{"d_model": 768, "moe_layers": [0, 1, 2, 3, 4, 5, 6, 7], "normalize_top_k": true, "routed_scale": 2.0, "init_std_router": 0.0375, "norm_eps": 1e-05, "tie_embeddings": false}
Below are experts of layer 2 (counted from 0) of a mixture-of-experts language model. Rows are named router (the router's row for the expert), up (a neuron's input weights, with its number), down (a neuron's output weights, with its number) and show model dimensions 576-671. Each number is 128 + 24 x the weight over its row's rms, rounded and kept within 0 to 255. Numbers have three digits each.
After each expert's rows: a language model's description of what the expert responds to; "comes before" lists some tokens at least twice as common just after its tokens as in all text. This comes from a sample of Wikipedia text that the model never trained on. Tokens count by the router's weight.

# expert 22
router:090106108157154121101113165133174131102134128108128114140133147124092118147094140140116090160133111113110103108146134138128181145114140138135135140119159127169141145132154135120162092110118118139112138142129125120081112098083139154126120125111115175169116147096142133126124159153121110132
up0:151103091188135141108112146152131127144173138165139134100181166117138187149150146111108149137178136094161112102133112134128148119113159150123164126154152164155117108096131128102100124134116156142149129110116128153162126127127114125147149111100107135124102164105104178124156142119105129116
down0:087142118176130159128121143135110099129093091166170128130158139147095150130125092133069150132117110150120142127129128164104134119125122177110130179120139131146120159128123105131111089123108153130122110138105117131128106134192084154117108108082122115074097112099114155089127137114108102113
Description: Compass words and sports-report tokens like north, south, won, goal, touchdown, home, plus "the" and round numbers in match summaries.
comes before: ".", ",", " in", " of", " on", " at"

# expert 26
router:111130139113171138114122132108145160095106133089118168107122126140130120120115115124165177191128081135134119136137112141131136155088127137152132130108089152125117136119159151093143151166114117114147157151179140177105141126110150126112158138125133105158119169130147152104152138176123130144
up0:104150153095105113105121089138150130121088124112146172135147103152076130159166097092144119112131147128074148121115117124132106048148135168111096116178120124156150098098117163147125128092130081120101129092146159133111132179139148110181136094126132161120166152135127188149135140079114109116
down0:112168140127142115093100121083074149129131107134137136079128147104136145111120122098123129127115068092124168146109121121151106121161154181132136160157113118124134116129150120150135091132141124154124117136147162078115092160157146114140106103142158134136131140115139111103122159156106109125
Description: Biography nouns for a person's role or family tie, such as son, daughter, footballer, politician, captain, bishop, plus sentence-ending periods.
comes before: " of", "\n", " He", " in", " In", " She"

# expert 31
router:154105154121139081136121114096094138147105139176136144117145133167092145080162176143098081116131123088114142116124146160084157142114133129136101121090097145099122132103156095185149116155184135163141108115114119131095086141105158151103137090103121159122160140139132139124084120119140117161
up0:111146142132089125110134136126105107130116121106094139118121173143105110143095114127157145105140163138145168136143143125123168139135119125141149153154126092123100125155141114105128092160127162135145159122143166073169151114100086120153127082150178141107126105144154121079131127147148110176
down0:127171128122136117125136111143154117143132114137172104126111171116109136152110110159096127138072214112123099150106136098159175112113148140096093114135107116159154108133136156121164131117120108109149135142131134147132137169117131140143186119112152092085102171075113136170115148092157113121
Description: Census and statistics words and numbers like %, population, age, households, were, of, as in "61.6% were born" or "in 97 households".
comes before: ".", "%", " of", " were", " population", " households"

# expert 1
router:151140158131116149102145153162076069100178165116144143140110117143117117090088137119143095151093078136152157145138135145172100103128124106157144125169113085145178116135126098165146109103112103113120133161119133116142151097120156141158166121133136116101133123165089162126111102118127084165
up0:134146143113103162131108147078121136124123121137114094167149082143110140091130108107111146121138110157140095164134134077148156142185082158117128153123133151155103154111123134135102139163112146099170116118163152169138103159117105105187093163145111208150072157098124108153152115072187130146
down0:110101150119116106142089111110143139135068142144149132155139136160124122091127127131108112073160135103135176159084093106078175119128138143154125159105141110154163133095138100119129127115108121130136182146162152158109140128138131154123092115143140104104095101115123123147118121110106136095
Description: Line breaks, sentence-final periods, closing quotes and website dots, mostly in album and singles pages, as in alabama3.co.uk or "Limbo Dance".
comes before: "-", "\n", " |", " (", "|", ")"

# expert 21
router:106112157135105129087098128138146088166097099144122110164119092166100108128130158106100153162150156149135110160159088119123151138167149103091107089094169155091094155160128122073154132164111165094126094166141095129119110170132136151091112179162175165118140097123110107111109154111142133133
up0:115122167149137104138122174131129135094173156161114158143111132126159105152090140145168101093122101163123139145096149096105116108109108136157141164095150152104088098115127147124089076107088155149089112131135159140115109137121086119126136125138114139160120148130100156120095171144151132111
down0:106153179144171094117131134144095122138120093121124171136102105130120121077131100114110141112138090151142114112124111101173098143104152132128092127156183129124096133185116117112160102120155095125144109101104128150153128093149149131141138111102119108122115099136092142072128142156140142104
Description: Pipe separators and small numbers inside standings and statistics tables, such as win–loss rows for NBA, NFL and NHL teams.
comes before: " |", " 1", " 0", " 2", " 3", " 4"

# expert 55
router:158090108091152131135126145141130144128138140094117106095135103150128139153107112130163106176144140091153167156103148150083109143145187135139122081114115147139100118136189126147116153129090142171153103117150101172133117099126163133112158120131115089160102115152129121133116089156162093172
up0:114109111140131177119135076092138121135109159145121143090119117128105160092086076126139112159128150127131149141138141127159152133136125137124105101147095132161129116127164092123168097158148117141133153157122134111136109103107154115118162119070132095118077116153133130111116110165087160079
down0:113163142134093158142098133113194163146138110111163101040146168142097093141145162111103139135109138138149127133127146114145132183132153125140126138137131114122135132127162094128126121127114101163048089122151136139128129162148136106126098151163105129126105133143110141123147123105156146126
Description: Closing parentheses, brackets and quotes ending asides or dates, such as (about half), (2009–2014), [7–10], plus 's and born.
comes before: " |", "\n", " in", " and", " (", " that"

# expert 61
router:128124170114097158141131118145119112111168085142127114156159116088122124125118171131157095119110141152132126149139157131123124150095138106167086089115149156169145177133160134147129077108077121159142140139143096148096109108121165146166157141103100161183103105107107121143141168148129075087
up0:157130134156108107141149142102157077169143101144165162100178109099071119131104158120114117096147116156109136120131108144097168102142163126132118097152096086147140103087157104150107123083115121122121142131093122142156109094137123154134124141135127112127177120149165113165074119147091127108
down0:118097154150131119127138156143141131087139101176146085092100139111134089127093098162117127116129136155147140139129149107118120145094150136177109129101074159082147095152133122087178130144132110117162113143129113161158126145177130109088187149095149174155153152110106115120068135118168082129
Description: One- and two-digit numbers in tables and match reports, especially goal minutes and scores like 67', 86', W 122–96.
comes before: " |", "–", ".", "′", "°", "',"

# expert 16
router:134177124123119152158122149152099110108146172123153159114148118150130127160140100117125130120096165095152156154099118086097100129121082122125117086105122134097124105138139094105106167107138164119146105160142141139135146075102124144152140107154095146115164139147146139171132113084134126146
up0:088127078143115108135145114147127088122137094117156096151127133089144162116120141161146139134126128139150096138145182101135098115150171084104064090127107135123118175112107130164106081154179140107115137093123126156116091121164119137139162170159137113130134149146150105111156121171155139078
down0:173125134099132114101113117095109157158146148134102141145128098093117120145174091120150119123115132147126180136115070150143193157126134145113140089087143106137086100123125117090150119155116136129162143127163102154153161151112094139139150107155087142159125094157127130121127119135105131134
Description: Main verbs and auxiliaries after subjects or relative words, plus the word "as", e.g. has, became, can, provides, "as a reference".
comes before: " a", " the", " been", " to", " well", " an"

# expert 52
router:109107093144121146127162091184168129124097169125117112113105167107095133114153133108146169162123123148142122127131133139129111113153149130079139167087110107161125141092140087120107152086156136118111131122115092132158089133107069141139103119103142142114109099096173169133155098125112130109
up0:105106119175140146125150163134126111132150163155158151077101130121109112128141104146123113109149143116141094151131123099155168156070139143125140130179116105137109146163123087084140156080124096142094134110116092154108098116129146106130185146157120143126103155085116105152112124108100077153
down0:163121125100143158111129147160105164164138093108122120154124134122086147138137129097171126110111075160096093176097105156162138076123136152130108121110138124142113118100108156132122103123076145146163119140104125156132124132117162144086118101134137076108110106162149113128101199127090126148
Description: Commas and sentence-ending periods after a noun phrase or clause, including ")," and '",', plus "such" and "their".
comes before: " and", " but", " which", " The", " who", " including"

# expert 15
router:097107148145083113169137128113105114123128105133145106133105165149124114106153130093151093143110145141165118151107141151146118150131124134153117113097084145136127139115142118114133144089150134177137120077151147105168101132139137074153128105113108127123115158136109153142120131118120104155
up0:108091080200141143144101156117127110089139124093120146080111153092128108103133152113117096168101125174166128122165155156112135120161150103158125109165124180131128113115110129168103081084108115114096113156142144082113136135096143108112151114128132145146110124144100097153140110137125112179
down0:097129170113146173132166075139136119157163152141121150134159141107094124140144142115146118116166110119133110151091144102148114151094137114150122095129114116124132158127120155137140096212143100137138153112128091134126117140095090134165091083095157091100108134174151169123121140106140174118
Description: Prepositions right after a verb or noun, introducing an agent or object, such as owned by, awarded for, presented with.
comes before: " the", " a", " his", " an", " her", " its"

# expert 43
router:165167122151130126139150134125150152127154165086149141117148096117170105099103118086125102116112142142115136148096162128102155138098123151130072115137100119185196102151156114073141127149114132153133123162187105152120060111147102143121112121185151085125122171127120163102096100157118078110
up0:122113094150123131118149097064113112163149100130157142116124136096109135148123094113141125146147146134142163124144073144156145137161089120149120107125133108115179142122137103081148133120124133140157132106140102142114127118126098094145137156156083161119124116092157107101135124105128096122
down0:123137120111143123098115139101110107143152157129118143097130150096130150094170141138139142113113119126137166118151175145141109137128172131171143102156136135128120109144176101186100150124118074121156137105098127128180124143105107155154160138152124152127124137124155148125133109076138094152
Description: Nouns naming works, events or titles after "the", such as film, season, song, album, Olympics, Storm, and title word endings.
comes before: " of", ".", ",", "\"", " was", " is"

# expert 62
router:091109096137085102120133092112118125114096120149099160121128099118144159091150145148104120116132151115104092082164114139136144144148142116100132147115147180122149128112149142130116128147135119132140123125116114125157116127133151144175124118131147131149130082091137098108136164146132115090
up0:107142141079132132126087194079158156167166102084138153129117114151138140122118164162105118120107158128100172154096071103194152150122149164106145132093117110137099105104174139155084098112114090145079122134162131150107099113147100122148099164116117124106106127127162130145107152113151161150
down0:121123114122096121137144146125168162155102116105074107122135090165148126133130081159167166104119135055146100136129150129163150106153114121155122166141113176131155149113119096152125097068121129084139134137094130122133168145139126141136136101150125094120143119119159132130130089117167091138
Description: Abbreviations and pipes in sports stat tables: race codes DAR, SUZ, positions DF, MF, nation codes GER, ENG, party labels Republican.
comes before: " |", ";", "|", " ", ")", " 1"

# expert 37
router:144088137151130095146149099130146134113107150106160115156162135123092131143112187146163141109135129125143090127119159170161133167126133118138109123085131074156121118158105123156155159155096145139153126175106119096139108166093149125164136172160152124124096114127114128141157131097099149124
up0:086133122094122100124125120147169122109190111111134082090105124104107123154164097135099106095152091160157135185174093182113149129090126130137123139111125105185139156120121138131108150135161155118157124135144149136083154134132156108142132125140125117107100095180128134135099130162090132082
down0:100115136124114159092136138109139134108120115112151129106104120144142162146142116125071147104111122118124121128147147140144133169142110092146112130110162112183136105137128117128091135093166108160151161122120170154094121120123156154189168162164098125146123138127127089189089157163184122106
Description: Pipe separators and three-letter nation codes in sports tables, e.g. after car numbers or positions: | 88 |, MF | SCO, ENG, BRA.
comes before: " |", " \"", " MF", " DF", " ENG", " USA"

# expert 45
router:121140126144109088154142120152125175116091142071147123150132129105078123115115115113155167161119140130170144136096093124131135170123118116145138130094096104138168145153159107160106127142089113114177174157138107099144103121112116136079134137153138138163147117153111169151141146123101098147
up0:100122105149145159121114156135147128136155094142146112148148151141132098143158160105118127124094125102135108128109174165137175114143161131120100139153138139127130154078126093157172144104156143146172084142182141182096157121134116140127129080122128127100124160107137114148100111126101124122
down0:117120160159169080154125078112150152181133126103146119120096124120121134142146136111123122155116060128144147092157137086125160101144167151128142109091150100134144094103149136161134150098106108159133097108161137127120115085123167135103141146117165138120117114110152079130126149105127114148
Description: Object and subject pronouns and verbs after to or auxiliaries in narrative prose, such as tells him, finds it, going.
comes before: " to", " a", " not", " that", "\"", " with"

# expert 38
router:141157131145135164142146128141116164105155161125127125188134102161147100144074130096134177140107162142078161152091111120117177122120115129136148168131107068111145132094126139115113092132107116142080108160176126138109093154097141138114154087161111084143106160129127146129074096153163115131
up0:133105157141078152110090113099099121142115102176136143153149144121111134121163153133108120159135089142076114148171114117148162171131107095118135111120154101127124171129128155132166122140116157150153095161162091100116119128143104100124135152074141108113107141123167122124113140151138125164
down0:134099105135096105139133107103139142083117115110109142138174083111113143108131103138133148102145171145082191095111087122122090145153174110108109154151066125157084136148138156140122115190134177151158097154095111108135131153140099096134135067122077160122146172133060117131097124125110108091
Description: Words about films, albums, songs, bands and performances in entertainment articles, such as film, album, rock, stage, vocals.
comes before: ",", " by", " in", " and", " on", " \""

# expert 2
router:141123128123111102130147164114122154155123142182161128125169098150158110115159119126149095153109177101141124144120172108143099129085141128176138131089118156166095149125064092105143127100141165128146097114151068163156064110116142098107125128103129122148136152137147145122133112183151088113
up0:105145113122104112126115095134118172094117097152104163143174121125108113145171122098098192091115158128121158172118101136160156083121107122132100136140100168118141139095131170137097110113142128117152107140109127133129113126122088144099148091132109152103137109136119132091138113146138143174
down0:100145150146149141128110141148153150097114080171130117134155088193125138148116131130123163119119176149125112130120148150098151141100123112109126082138126157157143173087120087099138104101124110128108114123134112118131128140143162157140099106128133149124172090137153099097136109111156142117
Description: Head nouns, superlatives and ordinals right after the or a possessive, such as the most, the end, the highest, the main.
comes before: " of", " was", " is", " in", " for", " that"

# expert 36
router:117145128124112140110128106183159169112147140144109131141144110137168119166082136125126153119107133137126103101120169117099105082108149127120087143112103104123119117164179121098129169109115159131118115158137107149122131123139092142096118088138109107150182122090139156163150112122149143157
up0:152102151113087160124123147115119118100163152139110125112146103108112138095119159096136151123142084133094127155113088111164151144155145103142094122093152154103125130131107151142133120114105088095143111130105104181098095119156119160131149176171098110130130097165078069163109109124120128154
down0:113140107111118163109110166136111121139148143202106123085156117145146133110173114119124144083122146116099167155136140107177140163107133126105094118108138199119117141120155133089170112106147117114118102142123090094153132142140125134158108133144097117149127135125139082150115089124123168183
Description: Word-piece fragments inside ordinary words (m-ull-ioned, bal-ust-ered) and abstract nouns after articles, e.g. interest, evidence, impact, test, property.
comes before: " of", ".", " and", "ing", "ed", " to"